Experts of a small language model: width 256, a variant of Adam for the experts.
Below are experts of layer 2 (counted from 0) of a mixture-of-experts language model. Rows are named router (the router's row for the expert), gate (a neuron's input weights, with its number), up (a neuron's input weights, with its number) and show model dimensions 0-255. Each number is 128 + 32 x the weight over its row's rms, rounded and kept within 0 to 255.
After each expert's rows: a language model's description of what the expert responds to. This comes from a sample of Wikipedia text that the model never trained on.

# expert 43
router [125  94 170 162 166 153 104 134 114 177  72 146 175 175 101 170 142  81  61 136  61 128 148 184 191  87 171 142 122 140  98 157 140  78 122 175  96 131 192  88 111 140 151  98 160 153 100  69  97  89  96 177  84 136 153 174  75 132 114 157 122 114 143 158 131 183 131 157  85 107  81 118  83  77 145 101 125 149 141  78 113  87 129 125 158 179 127 165 112 129 137 124  94 185  95 126 118 158 135 122 123  90 107 158 136 119 178 161  87 106 113 164 139 119  90 147 143 150 131  98 133 186 143 145 158 155 112 126 100 118  87 141 138 115 108 137 150 125 119 146  92  86 156 136 122  90 194 110 168 129 101 140  90 152 191 106 150 161 104 132  92 129 131  77 107 129 151 107 121 102 105 146 140 182  95  61  83 125 136 173 108 128 137  96 108 106 102  88 137 162 104  47 158 125 152 141 194  55 153 136 155 151 122  95 143 119 157 158 137  87 127 130 193 140  89 136 142 146 119 109  85 172 166  55 116  88 120  78 144 123  83 101 146 100 130 121 116 124 114 255  82 158 106 159  70 176 107 128  92 121 146 142 107 126 132 114]
gate0 [119 207 174 143 121  90 170 110 135 145  74  71 134 156 110 169 107 160 150 104 142 134 150 163 132 140 175  83 128 173 119 127 111 163 110 134 178  87 164  84 142 116  92 131 178 142 150 104 133 156  68 111 124 121 139  70 109 135  83 135  65 128 140  61 145 118 151 160 136 107 126 159 100  89 129 129 123 148 144 127 133  89 161 121 121 181  98  71  83 156 129 165 140 114 137 148 146 134  50 180  83 145  61 106 115 116 127 184 115 116 154 140 156 115 160 154 107  90 134 129 114 126 109 125 145 129 124 128  88 136  51 116 119 124 106 119  62  69  91 105 160 151 187 124 147  82 184  42 171 131  86 176  77 172 118  76 111 163 152 160 133  44 130 120 143  94 127 134 170  91 111  77 192 177 109 168 152 146 142  76 133 128 124  97 164 104 162 159 102  95  68 131 167 117 143 128  98 150 105 161 133 148  97 166 130 115 115 176  99  99 171  78 146 137 101 142 125 136 131 100 108 159 165  74 113 131  91 110  79 174 155 109 107 119 171  95  79 120 130 109 164 103  97 142  87 157 131 191 122  64 138 149 120  70 155  89]
up0 [171 119 112  84 177 131 110 176 128  74 151 192 122 107 163 132 122 100 120 150 151 146  71 127 147 147  95 179 110 125 185 111 142  90 110 146  85 161  19  62 134 157 187 138 160 133 141 170 114 102 139  85 140 108  94 148 208 137 146 149 176 152  69 141 116 124 107  84 152 164  75 106 177 142  93 150 136 131 136 147  59 140  58 108  95 143 149 130 139 134 163  82  55 135  46  80 173 119 160  94 183 120 107 139 108 125 126 128 142 109 112 162  88 154 151 123  87 123 192 132 161  91 119 148 173 133  91 131 131  84 178  65 163 123  83 132 134 157 105 109 133 165 101 153 121 131 129 140 105 159 163 109 157 115 127 173 160 150 127 125  97 151 123 100 213 128 116 122 137 139  99 101 120  71 144 140 138 158 129 212 191  99  97 126 134  98 138 143 144 161 185  84  53 107 129 124 129 130 164 121 146  57 141 147 136  63 174  93 132 101 121  80 149 161 134  98 173 108  98  87 135 126 104 130 185 136 157 126 178  89 106 145 118 176 157 154 106 151  97 120 127 147 163 146 107 130 121 111 170 158 106 128 108 133 136 113]
Description: Initial name syllables and headers. Opening syllables of South Asian, Slavic and Middle Eastern names after spaces or pipes, such as Kh, Kar, Bh, plus == section headers.

# expert 41
router [110 108  92 192  92  96  62  82 119 197  97 102 173 156 122 165 142  80 105 126  99 140 141 129 156 137 135 115 125 149 117 154  87  93  99 155 104 177 152  65  79 148 133 160 168 160 114  79 129 114 104 173 168 133 181 155 138 148 156 164 161 119  92 126 179 178 149 176  92 110 133  63  92  80 152 128 106 177 185 110 127 115 138 128  62 161 111 152 160 119 152  90 122 194 156 110  97 128 149 119 116  94  88 121 161 167 160 170  75 159 145 173  83 136 147 145 171 124 113  86  91 145  70 116 142 174 104 109  84 115 141 108 140 171  88 147 118 100  84 120  76 147 159 136 126 130 131  92 130 210 154 128 156 174 162 143 158  87 142  96  88 184  97 127 135 131 149 115 104 123 114 152  86 143 107  95  57 133  91 184 142 107 132  93 143  95 112  95 121 162 127  96 160 137 145 146 146  82 157 119 144 179 182  99 116 170 112 116 154  84 124  68 134 139 148 126 152 107 167  95  75 184 119  79 122  86 109 116 102  89 120  85 156 112 134 121  75 151 151 226 197 108 131 173 105 151 119  79 126 146 120 129 112 169 132 104]
gate0 [156 111  93 132 142 130 117 122 183 109  98  76 147 204 113 103 116 162 114 129  60  87 130 129  68 159 110 160 157 129 151 110 124  87  64 124  83 134 112  95 207 133  98  93 145 133 125 126 151 162 103 100 141 137 120 155 111 105 139  92 179  44 146 118 171 152 130 163  92 118 139 153  95  92 116 141  48 182 174 182 128 135 171 136 111  93 220 119  98  81 132 178 100  60 123  90 149 113 155  65 190  83 101  88 104 138 122 113 134 124 183 136  98 162 122 127 129 164 142 110 180 100 157  92 165  85 121 148  61 174 111 160 135 151 129  86 133 115  75 127 105 127  82 128 203  95 104  86 105 168 133 159 103 154 102 134 120  59 173 136  95  66 118 156  80 133 150 101 125 134  53 137 135 121 122 144  71 132  69 159 127  90 125 132  95 124 128 109 121 195 178 162 108  99 147 123 161 138 122 119 126 145 106 148 105  81  98  54 102 121 106 101 132 132 124 160 133 130 126 176 136 123 140 112  95 135 188 111  97 138 134  55 116  88 113  87 165 133 112 113 132 108 124 156 102 106 124 165 154 169 111 115 146 178 138 151]
up0 [140 155 157 130  72  99 149 133 158 158 140 141  83 185 130  89  59  89 122  54 149  80 109 148 123 159 158 129 151 175 128 124  98 188  62 164 205 157 176 122  64  97 177 154  73 136 128 106 158 104 117 184 144  67 113 128 234 114 113 123 111 138 149 135 147 108 134 145 133 134 154 102  61 174 135 176 114 143 106 140 137 193 115 104 140 155 101 173 116 164 138 129  91  97  54 166 124 120 118  50  82 181 135 135 111 139 136 114 122 139 161 212 122 133 154  85 132 129 167  72 113 110 122 121  84 124 145  37 140 149 115 114 136 111 104 130 148  87  88 186 125 187 179 107 119 106 105 123  80 104  83 135 102  80 145 115 134 144 150 126 161 139 104 150 156 111 150 140 126 125 131 115  94 101 139 153 109 101 165 111  98 124 133 198 176 119 117  96 149 109  96 127 117 162 123 178 130 131 168 115 113 146 135 133 166 104 100 161 167 129 112 106 150 196 139 171 102 144  94 160 108 151  87 168 190 140  79 157 146 161 111 152 108 134 128 156 150  78 130 114 120 128 153  99 116  93 133 124 145  99 184  64 116  79  83 154]
Description: Name-initial word pieces. Opening and middle pieces of proper names, mostly surnames and foreign words (Gu'inn', Matt 'J'ensen, Stef), plus medalist.

# expert 25
router [111 108 128 120 125 131  91  96 156 161 129 131 160 166 127 137 158  36 131 141 119 147 156 187  89 149 166 179  94 141 106 169 131  98 104 134 167 142 155  90 167 164 181 154 166 136 165 127 131 126 121 142 102  66 164 130 129  81  89 179 149 128 182 138 102 114 140 168  64 147 117 117  71  58 111 100  78 138 184 142  62 114 153 135  87 118 143 121 179 142 187  91 158 153 138 145 108 115 124 128 101 111 108 118 139 106 134 127 113 134 142 140 127 155 127 129 135  91 116 102 139 116 123 188  92 148  97  97  93  76  88 134  90 153 106 104 155 151 111 104 100 106  91 158 143 101 132  85 131 149 112 190 134 148 126 104 171 138 181 179  98 119 106 129 125 166 202 125 117 153  98 124 157 199 153  63 119  64  87 111 141  70 133  83 114 138 121  77 113 139 131 114 146 170 166  69 163  36 173 120 106 162 151 112 130 191 159 117  88 127 121  93 108 103 200 160  68 133 190 141 105 140 144 105 116 100  99 118 147 184  80  35 177 143 122  80 141 111 150 164 164 111 139 168 152 117 141 144 125 182 170 121 124 134 142  78]
gate1 [116 107 118 132 157 105 134  86  87 131 139 137 156 147 120 113 122 132 172 143 106  64 139  84 114 162 187 114  92 111  62 141 191 136  85  79  97 198 152 174 104 186 143  89  88 107 163 157 134  48 153 154 132 125 137  88 111 153 130 127 140 128 153 160 113 140 109  58  84 128 112 194 173  80 152 125 118 124 218 140 129 105 109 107 151 174 133 152  91  97 150 146 123 125  94 107 111 137  58 174 109 150  99  78 158  93 155 147 171 154  79 139 119  94 129 175 122 143 152 167 156  49 152 101 155 121 104  87 138  94 110 165 110 106 107  98 142 134 197 114  99 162  85 139 138 125 124 170 133 107 116 112 130 153 127 125 131 136  57  96 130 160 119 134 164 117 184 108 119 150 135 132  80 161 189 142 163 104  93 142 140 131  80 134  76  95 110 131  76 155 114 144 178  73 150  98  76  82 147  89 142 160 156 165 107 163 199 184 136  93 166 164 176  98  61 119 163 101 165 154 122 132 137 129 128 165 123 153 168 160 141 102 142 135 172  93 118  70 139 131  92 149 132 108 188  94 132 109 115 151 207 173 100 133 110 145]
up1 [152 136 138 136  80 143 118  82 196  95 152 131 116 144 109 125  37 103 154 121 176 133 130  97 103  95 122 177 141 146  98 104 149  83 131 160 212 145 134 122 146 139 124 123  87  97 127 172 128  98 134  94 126 162  90 120 146 111 103 109 119 104 135  89 134 130 132 114 130  72 162 143 145 156 195 131 103 160 163 107 106 143 105 155 161 139 141 131  57 195 141  62 114 135 137 145 159 133 136 133  76 169 108  90 149 111  85  88  82 166 135 162 103 136 131 158 114 175  78 157 148  76 139  34 206 137 132 122  61 217 134 138  85 105 148 144 115 182 116 111  91 123  92 116  90 121 110 151 199 131 146 137 216 132 134 144  82 132 136 193 112  87  91 107 131 127 129  87 161  93 103 138 132 102 142 147 125 150  70 120 119 130 149 132 156 135 102 115 131 124 151 110 140 123 128  97 133 172  90  95 178 167 159 126  45 167 109 133 121 109 116 138 141 131 151 212  87 154 116 139 153 118  92 121 181 157  90 183 177 167 132 118 139 126 121 162 116 125 166 103  81 127 157  29 165 101 145 146 129 158 202 131 121 163 112 123]
Description: Word endings and closing punctuation. Final syllables of foreign place names and closing marks such as ), ;, ". and commas, e.g. Sabunch-u, Day-u, ago, later.

# expert 8
router [143 102  88 151 138 118  52  79 147 201 140 149 197 132 106 145  49 104 112 174 144 151 136 113 147  84 147 133 153 178 112 122 132  52 100 162 103 138 196  76  63 171 144 118 165  91 113  93 114 108  90  98 167 148 159 193 118 203  45 138 149 151 143 131 159 166 123 155 108 116 113  75 143  82 122  99 119 185 148  64  97 131 165 107 113 157 121 205 165 102 169 132 109 165 121 132  91 151 181 124 129 106 104 148 125 124 134 195 111 132  78 134  67 133 131 102 173 125 153 136 174 169 105 149 150 152 106  93 107 120 110 112 121 134  85 133 160  99 162 137 148 117 125 102  90 130 145 101 106 188 125  80 118 150 174 113 171 126 144 141 106 135 113 104  94 105 176 142 111  82  77 168 130 144 122  98  85 151  55 194 119 121 128  80 154 114 155 121 115 140 124  96 116 115 169 112 177 102 162 125 143 128 121  87 122 129 159 134 152 154  95  86 160 146  95 145 142 115 143 116 134 159  99  96 154 102  72 113  95 116  78  75 182 115 105 124 106 122 142 204 133 118 119 163  77 194 137 144 124 141 142 157  62 111 172  97]
gate0 [131 147  50 108 174 131  97  97 131 165  72 105 154 102 150 171  86 107 204 117 135 117 113 152 122  74  84 202 153  83 187  93 106 142 108  89  81 163 155  76 128  97 139 121 120  55  78 150  96 157 187 125 162 129 187 139 144 145 106 103 179 109 106 123 126 111 128 128 155 176 116 172 100 103 103 120 131 121 133 123  66  71 159 161  94  92 154  63 138 102 180 166 120 108 109 158 123 133 119 153  39 108  77 109 172 161 160 110  78 108 154 155 141 138 112 133 139 117 111 138 164 144 132 123 123 160 133 187 117 105 116 151 182 163 121 151 103 114 107 111 144 127 145 193 135 104 120 126 172 131 107 133  84 128 129 139 169 105  97  91  93 112 151 168 135 124  94 144 130  98  68 158  58  52 140  90 130 157 112 150 116 112 100 128 131 132  79 114 151 153 144 179  80 112 118 124 117 113  71  83 151 111 139 137 106 104 158 195 124 160  91 141 141  78 189  90 135 120 141 118 127 103 129 147 178 156  79 145 129 115 101  77 130  98  98  99  86 156 170 136 151 127  96 182 102 168 128  91  69  80 112  99 139  60 170 180]
up0 [ 74 159  85 188 132 105 127  90  63 151 129 190 146 112  68 164 154  96 176  79  95 158 132  90 140 138 141 155 171  98 177 108 155 131 142 116 124 114 157 119 128  96 147  85  87 119 107 123  89  96 112 195 118 186 173 142 203 100 143 111 141 122 125 170 110 106 106  98 122 138 172 157  42 152 133 113 138 107 148 133 175 171  86 139 135 110 101 100 126 117 108 167 169 146 154  73 136 150 157 136 103 107  97 144 162 204 115 121 127  90 177 139 170 161 169 158 183 156 161 106 112 148  79  84 162 151 141 181  77 123 125 150 147 129 146 126  96 106 117 128 132 186 166 126 106  94 109 162 157 122 152  93  56 170 143 144  93  60 159 153 149 113 112 108 129  91 118 153 173 160 179 125  90 113 106 159  86 130 137 148  74 145 150  74 148  79  88 151  96 126 134 127 108 106  96 106 169 141 121 100 149 143 106  85 115  47 132 109 127 145  69 115 119 117 121 150 142 144 153 118  47 215 120 131 116 108 123  91 148 127 131  86 172 106  97 119  91 141  93 177 173  94 144 103  85  65 133  78 150 184 101 132 175 118 122 142]
Description: Name-piece fragments. Inner word pieces of foreign personal names and abbreviations in lists and tables, such as Oksana, Nisar, Mets, RST, plus table pipes.

# expert 45
router [176 103 107 116 124 119  86  89 133 175 147 135 168 132 122 130 130  68  76 125 134 106 127 179 148 131 182 139 129 179 101 176 115 111  99 145 131 136 163  88 119 144 115 101 171 135 141 111  72 112  43 174  89 120 108 167 142 112 161 174 115 117 149 122 167 147 118 210 140 103 120  95 148  94 129 104 109 186 164 112 122 106 134 116 100 161 111 136 167 147 169 121 110 143  88 187 105  85 134  99 111 164 122 132  98 141 220 163 136 157 137 192  99 188 117 122 145  92 132  93  99 159 121 144 106 182 144  99  92 116 119 134 137 207 104 127 120 115 120 144  94  70 124 197  72 173 169  90  89 118 130 156 142 146 143  89 195 143 123 145 115 137 128 131 164 144 152 165  84 147 101 174  78 168 142  96 104 102  84 155 147 109 123  86  99 141 140 112 139 165  74 135 123 141 201 129 215  87 143 171 169 138 176 147 147 153 173 161 165 139 142  93 135 171 192 141 108 155 140 172  94 150 102  99 170  62  68 138 140 153 143  65 183 123 114 118  85 179 144 175 130  82 114 142 160 158 117 133  83 111 109 135 140 159  89 128]
gate0 [ 95 137 111 198 150  65 144  99 109 124  81 163 208  89 141 139 127 134  95 114 155 122 180  97 121 124 108  84 160  97 143 165  92  94  96 137 113 119 106 152  87 168 131  89 143  94 125 179 147 168 106 124 134 135 151 137 110 179  96  69 148 135 128 141 161 112 125 194 124  77  65 129  92 112 128 196 132  99 182 148 164 140 124 122  89 182 202 183 138 115 117 140  98 150 165 132 159 102 104 146 110 110  60 158 134 114 122 182 136  84  87 161 110 139 162 146 139 164  96 105  90 181 152 113 109 129 150 121 104 127  62 118 230 131 154  85  49 122 168 114 147  84 181 127 156 130 105 103 123 140 124 142 152 144 115 127 162 136 106 132 101 169  92  99 121 143 143 120 120  98 156 159 144 135 112  64 145 163 154 132 182 214 114 157  96 129 150 160 190 154 178  96 178 117  96 119 174 132 132 144 180 112 114 142 158 121 116 115  99  94 122  74 173  73  95 145 162  98 159 109 136  90 132 105 131 114 109 117 153 153  91 143 115 106 144 114 110  76 132 182 164 147  70 111 145 149 147  70 115  68  98 133  65 119 190 118]
up0 [125 147  88 122 168 124  85 109 108 166 134 112 187 134 125 101 151 125 137 103 117 170 104 103 156 160 151 131 151  92 180 144 168  87 138 146 153 106  97 155 145 160 120 130 109 132 126 116  69 139 115 144 127  91 150 140 119 152 146 140  97 123 129 158 141 118 127 177 116 174 113 123 121 158 128 136 181 135 172 127 118  93  55 129 125 154 101  61  61 135 106 161 138 129 165 154 209 108 193 157 131 118  86 146 129 129 135 155 133 116  76 199 152 147 127 111 122 129 127 135 117 145  89 121 174 138 161 168  99 117 116 149 148  68 191 147  96 175 143 100 185 179 180 188 123  99 130 192  53 117 127 106 148 123 108 125 139 103 116 153 137 147 128  83 122 200 126 101 155 162 179 146 147 107 116 162 180 142  89 106 109 131  87 154  64 146  66  99 185 112 158 167 178  39 154 131  94 127 100 179 107 126 120 152 188 160 104 160 196  70 121 137 169 145  92 130 176 190 103 138 114 177 120  98 133 158 131 133  91 108  88  81 138 123 122  72  82  79 115 140  71  64  58  87 138 139 123 142 182 126 147  83 110 119 158 108]
Description: Temporal prepositions in sports. Time conjunctions and prepositions (until, before, after, during) and line breaks in sports reports about rounds, games, seasons and finals.

# expert 9
router [126  97 128 169 154 104 109 113 135 147  97 117 150 163 105 110 126 109  94  92  16 135 128 143 162 145 148 148 105 150 110 134 132  67  95 154  97 173 174 136 165 180 156  96 138 139 109  89 129 125 109 141  86 132 137 166 111 163 124 189 120 100 125 127 134 133 115 157 115 118 127  94  69  79 119  91 100 150 166 144 102  99 117 124 158 114 160 178 173 144 166 132 108 174 122 102 105 124 133 131  71  79 107 161 148 103 175 123 119 143  92 159  86 124  99 130 142 114 127  91 142 146  70 146 150 176 149  99  69  67  65 142 140  93 100 129 110  78 131 116 119  74 125 149 131 124 212 117 107 176 115 163 125 160 187 133 177 107 122 151  68 160 162 118 104 130 194 123 147 148  73 140 109 184 107  55  81 144 132 159  88 136 119 100 106 121  95 144 126 118 145 117 138 150 159 141 181  76 168 117 176 131 138  60 165 139 162 139 178 104  99 149 121 130 101 172 136 150 165 141  20 149 200 112  87  88  98  76 134 171 135  48 149  95 107 122 146 131 135 197 124  88  87 178 123 150 130 132  88  99  77 140 111 124 147  86]
gate2 [122 108  77 116 127 138 114 139 148 128  97 110 129 109 121 135 148 133 132 120 157 115 130 138 143 165  83 137 109 110 111  78 110 131  86 129 188 199 184  98 176 118 125 178 144  78 129 107 156 139 206 141 137 125 169 161  56 156 116 108 170  97 144 194 124 104 170 116 133 135 134 132 134 111  73 122  55  87 106 162 105 147 133 127 170 127  75 137 105  52 100 125 145 186  75  97  94 153 137 120 134 104 122 159 111 137 143 149  91 157  89 119 110  50  96 147  86 134 171  95 116 133 119 186 160 131  76 192  78 110 138  84 141 125 106 132 127 138 159 149  84 186 126 142 164 134 173 145 143  95 134 161 138 110 128 106 169 115 161 146 159 142 116 123 128 119 102 165 120 132 151 193 160 178 129 124 120  79 169 166 127 138 157 149 144 203  96  82 165 170 132 109 110 136 110 120 136 133 114 150 138 217 139 119 160 100  90 123 167  76 150  86  83 103  48 152  82 176 133  20 109 142 117 154 102  75 146 126 172  95 126 100 144 115 138 113 138 101 188 158  92 108  58 118  96 118  74  79 102 182 106 164 127 126 141 122]
up2 [194 118 114 120 163 151 162 151 161 142  97 125 105 152 136 145 106 187  99 104 164 124 156 112  91 138 147 138 108 142  70 157 112  88 144 119 132  94 173 201 129  24 175  96 119 115 125  70 140  49 124 135  89  98 142 128 126 130 111 130 173 159 134 130 153 164 137 103 155 103 113  98 131 153 158  94 168 108 148  93  98 160 148 117 177 139  74 155 103  79  94  92 120 173 118  72 173  86 146  77 120 121 170 123 124 120 146 139 163 186 111 127 150  80 112  74 185 150 126 108 147 174  92 209 113  75 112 124  82 108 102 113 160 206  88 132 154 145 117 153 132  66 134 128  60 145 156 147 127  31 160 181  90 166 134  89  79 158 185  52 119 130 142 165 106 203 166 164 155  75 119 189 174 138 123 179 153 119 160 175 141 121 119 175 149 133  74 155 118 104 131 100 140 155 135 117 152 116 120 114 165 128 170 120 103 193 110 133 131 109 124 143 109 135 102 126 164 113 106 110 117 130 152 105 116 147 117 107 174 149 162 123 117  95 101 115  69 149  99 161 127 149 103 142 118 107 174 113 100 131  86 160 145 116 121 102]
Description: Foreign name pieces, table spaces. Word pieces inside transliterated Arabic, Indian or Japanese names (Mah-ab-harata, Ak-ab-ane, Kh), plus blank spaces and numbers in sports tables.

# expert 40
router [117  84 119 124 138  87  57 106 107 189 146 165 180 174 189 124 147  66 116 111 133 131 176 130 117 132 182 130 106 137  71 132 132  80  86 202 139 135 198  96 143 182 164 138 199 157 133 116  91 106 116 117 116 114 109 177 103 121 125 184 104 128 135  96 132 148 137 166 119 142 124  86 106  91 140 105  98 149 153  66 136 128 107 142  93 123 166 103 180 155 185  86 115 158 102 139 102 114 123 129 129  93  68 101 102 118 145 154 106 157 121 150 118 108 131 127 162  93 153 147 142 156 103 169  94 185 141 145  89 129  92 164 115 200 108  85 158 154 128 128  81  83 157 166 156 113 160  99 133 141 115 129 137 164 174 100 224 128 140 143 131  96 124  75 159 115 157 152  81 132  89 144 135 129 166  91 119 144  57 155 124  79 153  89 130 107 110  74 106 210 156 104 154  93 187 121 204 101 141 151 146 122 151 104 126 124 217 122 117 136 141  92 186 127 128 154 112  86 143 130  67 109 161  85 167 111  56 131 125 124  73  69 165  94 125 121 158 189 149 148 145 120 133 144  95 143 141 125 145 189 142 146 117 151 121 118]
gate0 [141 146 155 116 129  72 156 124 204 105 118  96 164 149 131 139 114 128 168 106 135 122 110 145 119  84 124 129 152 142 131 151 114 120 114 145 125 118  89 133 142 200 131 107  96 187 149 138 116 150 167  92  88  99 144 118 119 141  91 162  99 110 112 127 154  86 138 113 155 106 134 156 138 148 149  77 153 137  84  86 123  99 128  85 155 107 135 101 169 150  80  95 159 141 143 152  78 191 124 112  61 119 112 152 137 112 138  88 124 188 135  75 168 150 183 176 133 134 124 167  93 169 109 232 156 104 127 147  51 170  28 169 130  75 114 115 127 168 109 119 103 124 129 127 142  99 135 178 138  81  70 160 146 123 109   7 162 102 103 161 109 139  94 148 160 125 173 183 116 128 105 118 202 123 132 133 130 119 131  53 129 145 148 119 132 108 182 176 111  70 156 162 182 180 142 139 107 139 123 102  99 119 125 121  96 163  89 109  94 133  82 129 102 129 115 116 158 164 136 108  96 128 149 142 117 104 125 115 142 102 219  50 126 120  58  82 206 154 143 135 102 148 148 152 101 137 146 118 108 160 170 152 148 134 143  90]
up0 [146 159 131 127  79  67 135  84 140 158 169  69 152 155 108 130  95 137 161  89 161  94 123 103  77  46 117 118 128 182 115 118 100 138 186  99 122 209  79 130  99 154 141 152  86  84 115 149 139 135 132 102 113  98 176 186 124 115 142 158 155 123  83 135 146 126 173 124 152 114 123 155 109 139 140 131 157 188  78  98 110 116  96 110 156  94 179 113  69 173 142 125 170 117  79 187 111 136  74  97 124 149 137 119 139 150 133 147 114 136 115 137 110 150 165  90 165 133 129 103 142 160 108  82  85  93 135 129 117 139 170 191 124  80 142 107 149 154 115  99 179 135 166 113 150 116 162 138  66 123 117 175  90  65 145 133 213 148 137 133 129 123  67 161 108 114 132 141 125 148  88 125 190 117 136 166 141 183  89 147  95 112 145 150  92 104  64 156 125  93  52  71 153 167 137 164 181 161 133  41  97  98 138 138  82 142 102 103  98 130  85 134 137  98  99 144 127 168 149  63 119 136 151 126 122  74 130  86 183 101 231  88  85 157 104 127  93 143 136 120 121 129 112 127 116 158 146 102 120 160 195 124 134 152 109 114]
Description: Line breaks. Line-break tokens ending list items, table rows and section headings, plus heading markers ==, === and the words of, did, do.

# expert 10
router [126 108 108  91 144  88  89 129 128 133 122 134 179 147 148 153 138 101 118 124 119 123 145 173 142 131 178 138  79 122 128 177 118  99 116 159 108 116 124 100 132 142 114 155 164 139 159 120 100 133  81  95  53  72 104 116  94 130 121 168 132 135 119 139 109 158  75 202  92 166 115 119 127  30 152 121 113 179 166  80 149 128 139 153 106 112 166 141 175 142 152 116 101 155 157 159  73 110 102 146  72 102 110 126 140  95 149 130 102 138 129 136 129 152 157 114 129 143 106 126 138 136  59 195  96 179 134 133 109  74  71 127  68 125 129 111 171 130 152 147 146  83 160 166 122 101 132 132 140 129 120 170 133 128 165  91 163  87 139 180 136 172 125 120 152 122 171 111 132  96  95 122 113 181 136  65  78 119  67 132 135 111 124  88 156  87  96 113 141 114 116 152 163 120 192 119 169  84 144 160 128 104 135 113 134 199 201 126 149 108  84 127 133 105 205 158 106 139 224 131 101 140 170  84 166 102  95 119 183 177  89  57 183 128  96 107 176 145 124 183 116 159 120 205 171 138 108 103  97 141 155 167 115 141 103  30]
gate0 [136  94 133 137 131  73 168 152 112 104 144 124 161 156 144 136 116 137 184 161  95  91 144 136 141  97 120 118  77  80 106 133  86 106 110 140  61  98 126  85 116 174 175 120  86 144 106 192  94  84 152 110 123 143 152 101 123 167 148 167  98 143 137 113 123  95 103  80 149 122  96 154 135 108 121  50 154  85 136  90 178 179 158 158 136 163 166  84 145 114 152 100 131 125 163 142 130 111 105  82 110 170  62 132  87 179 190 101 164 165  97 155 157 124 139 236 142 111 124 115  81 170  93 123 181 154 117  87  72 150 108 126 129 148 132 101  78 138 131 165 156 131 200 158 107  79 145 139  69 155 110 123 186 172 134  81 194 160 147 143 181 100 134  66 153 159 162 120 107 107 112 183 135 109 128  83 171 160  97 141 143 126 113 115 114  87 102 125 139 125 101 176 113  96 118 119 141 138 135  93 172  75  22 169 126 167 168 141 128 137 115 108 101 129 115  96 135 127 178 120  91 113 123 122 208  76 134 151 165 106 116 138  94 214 131 146 148 138 103 139 176 168 175 146 135 132 137 139 133 180  97 107 126 124 141 128]
up0 [188 136 154 123 137 192 102 168 118 144 100 130 105 146 162 107  97 160  89 151 134 147  85 139 119 147 147  87 176 119 147 137 189 140  86 129 109  95 132 185 134 127 168 106 170 117 165  84 143 115 110 160 144 138 172 166 142 123 116  87 176 169 128 151  87 142 157 117 103 133 185 149 165 106 154 103 120 135  92 156  65 121 118  93 171 116 156 153 142  68 157 166 120 195 121  78  57  71 154 135  72 127 143 136 167 139 144 176  89 150 103 128 119  92  96 145 202 133 119 154 141  95 160  91  94 101 109  97 162 121 156 101 187 136  96 156 159 151 125 140 115 151 124  97 124 160  96 155 179  95  75  60 107 102 112 122 114  98 161 108  91 160 158 137  66 134 116 130 159  93 153 117  58 195 100 142  83 141 162 119 118 131  97 177 141 148  87 177 137 151  96 156 144  86  86 119 111 102 164 150 112 155 182 103  61  80 137 161  99  98  84  79 163 115 195 147 147  92 111 161 155 170 145 120 102 104 103 108 116 121 167 124 204  95 201 112 141 145 128 164 125  70 142 120 152  91 122  98 101  96 103 132 197  68 137 117]
Description: Table headers, number slots. Column headers and word endings in sports or statistics tables (Apps, Pts, Goals, %), plus the space or numeral after number, War, Heat.

# expert 1
router [168  60  96 153 124  82  88  90 152 194 165 169 162 126 140 116  45  84  78 145 113 156  93 102 121 110 168 144 120 123 124 172 108  56 101 135 109 128 200  69 107 219 111  94 160  70 147 105  98 105  74  83  83 106 139 187 134 163 106 150 162 136 124 110 156 149 116 164 107 140  76  90 122  90  88  92 136 197 166  76  96  97 130  96 107 139 117 167 158 133 178 113 111 156 129 147  78  85 145 130 123 107 122 125 101 125 126 147 148 114 107 140 104 142 129 119 137 149 159 164 176 192 130 190 139 159 105 105 132 104 132 167 105 168  93  97 141 122 151 128 137  98 110 112 117 133 130  79  88 187 130  98 126 151 140 140 179 100 165 154 136 151 115 114 117 115 210 132 113 142 125 147 131 151 119  87  98 139  45 164 105 128  87 101 112 136 138 108 128 167  71 148 150 163 163 124 175  83 145 144 129 125 100  99 132 114 223 154 154 151 139 102 123 201 101 170 143  84 202 158  87 124 110 140 139 130 114 146  75 124  94 100 148 116 147 105 123 136 209 165 136  94 149 127 165 148 116 126  88 114 139 120  57 103 136 108]
gate0 [133  88  85 143 125  84 167 106 156 133 129  67 131 146 115 165 117 124 120 124 123  80 159 127 122 134 146 122 123 112 123 140 165 139  78 121  77 117 169 121  66 175 137 103 137  81 123  87  65 105 126 180 144 126 147 149 113 169 100  76 193 104 116 158 131  94 178 159 120 105 134 119 115 107 102 166 109 188 127  93 109  62 109 110  96 107  94  51  98 177 151 145 163 146 145 157 179 133 202 107  94 107 112 157 139 181 101 140 119 107 150 116 100  95 142 107 195 126 166 122 110 120 140 143 146 146 110 135 136 145 141  67 119 187  83  97 115  90 131  64 139 122 174 134  69 115  93 145 111  96 113 152 108 154 114 128 134 132  54 105 181 109 155 141 163 102 201  93 128 131 143 108 149 122 173 140  50 130 127  72 112 144 105  82 165 146 178 121 105 120  78 115 123 161 145  94 106 131 134 142 196 132  97 118  81 117 189  79 117 147  75 100 101 144  74  93 102 135 104 112 148 176 212 151 177 120  62 119 125  62 137 132 172 108 123  77 130 149 122 117  82  72 168 121 117  75 182  74 119 107 123 132 129 117 118  69]
up0 [111 178 106 122 102 116 125  91 130 105 120 126 133 188 123 151 156 119 177 116 108 101 230 153 187 138  76 147 108 182 122  79 124 122 137 161 109 148 136 130 112 172 160 155 102 101  80 200 144 100 122 176 116 143  63 136  88 147 124 125 110  95 116 137 159 153 135  92  92 196 164 187 159 143 114 122 109 130 122 171 195 170 131 152 137 148 141 182 148  92 115 100 123 167  98 122 134 133 155 105 120  72 193  87 109 122 137 119  99 152 120 166 176  88 174 176 139 104 141 159  95 130  98 134 147  74  96 159 153  96 164 177 157  76 162 123 129 115  76 187 112 151 127 133 114 131 142 118 152 100 130 114 133 140 117 167  77 139 153 164 208 238 150 128 165  95  70 133 191  71 130 136 148 125  92 116 181 115 172 108 181 110 132  99  84  86 150 123 135 143 137 115 130 183 131 136 153 111 152 115 101  82 163  86 138 103  64 131 138 117 154 117 173 176  90 143 186 148 156 112 162 176 109 114 142 119 135  94 142 142 124  93 139 113 120 180 151 142  86 144 176 165 134 172 117 137  34 100 157 147 115 157 134 129 141 162]
Description: Name and table-cell fragments. Mid-word syllables of foreign surnames and names, plus digits, closing parentheses and pipes in tables, such as S-ia, S-eng-upta, 400.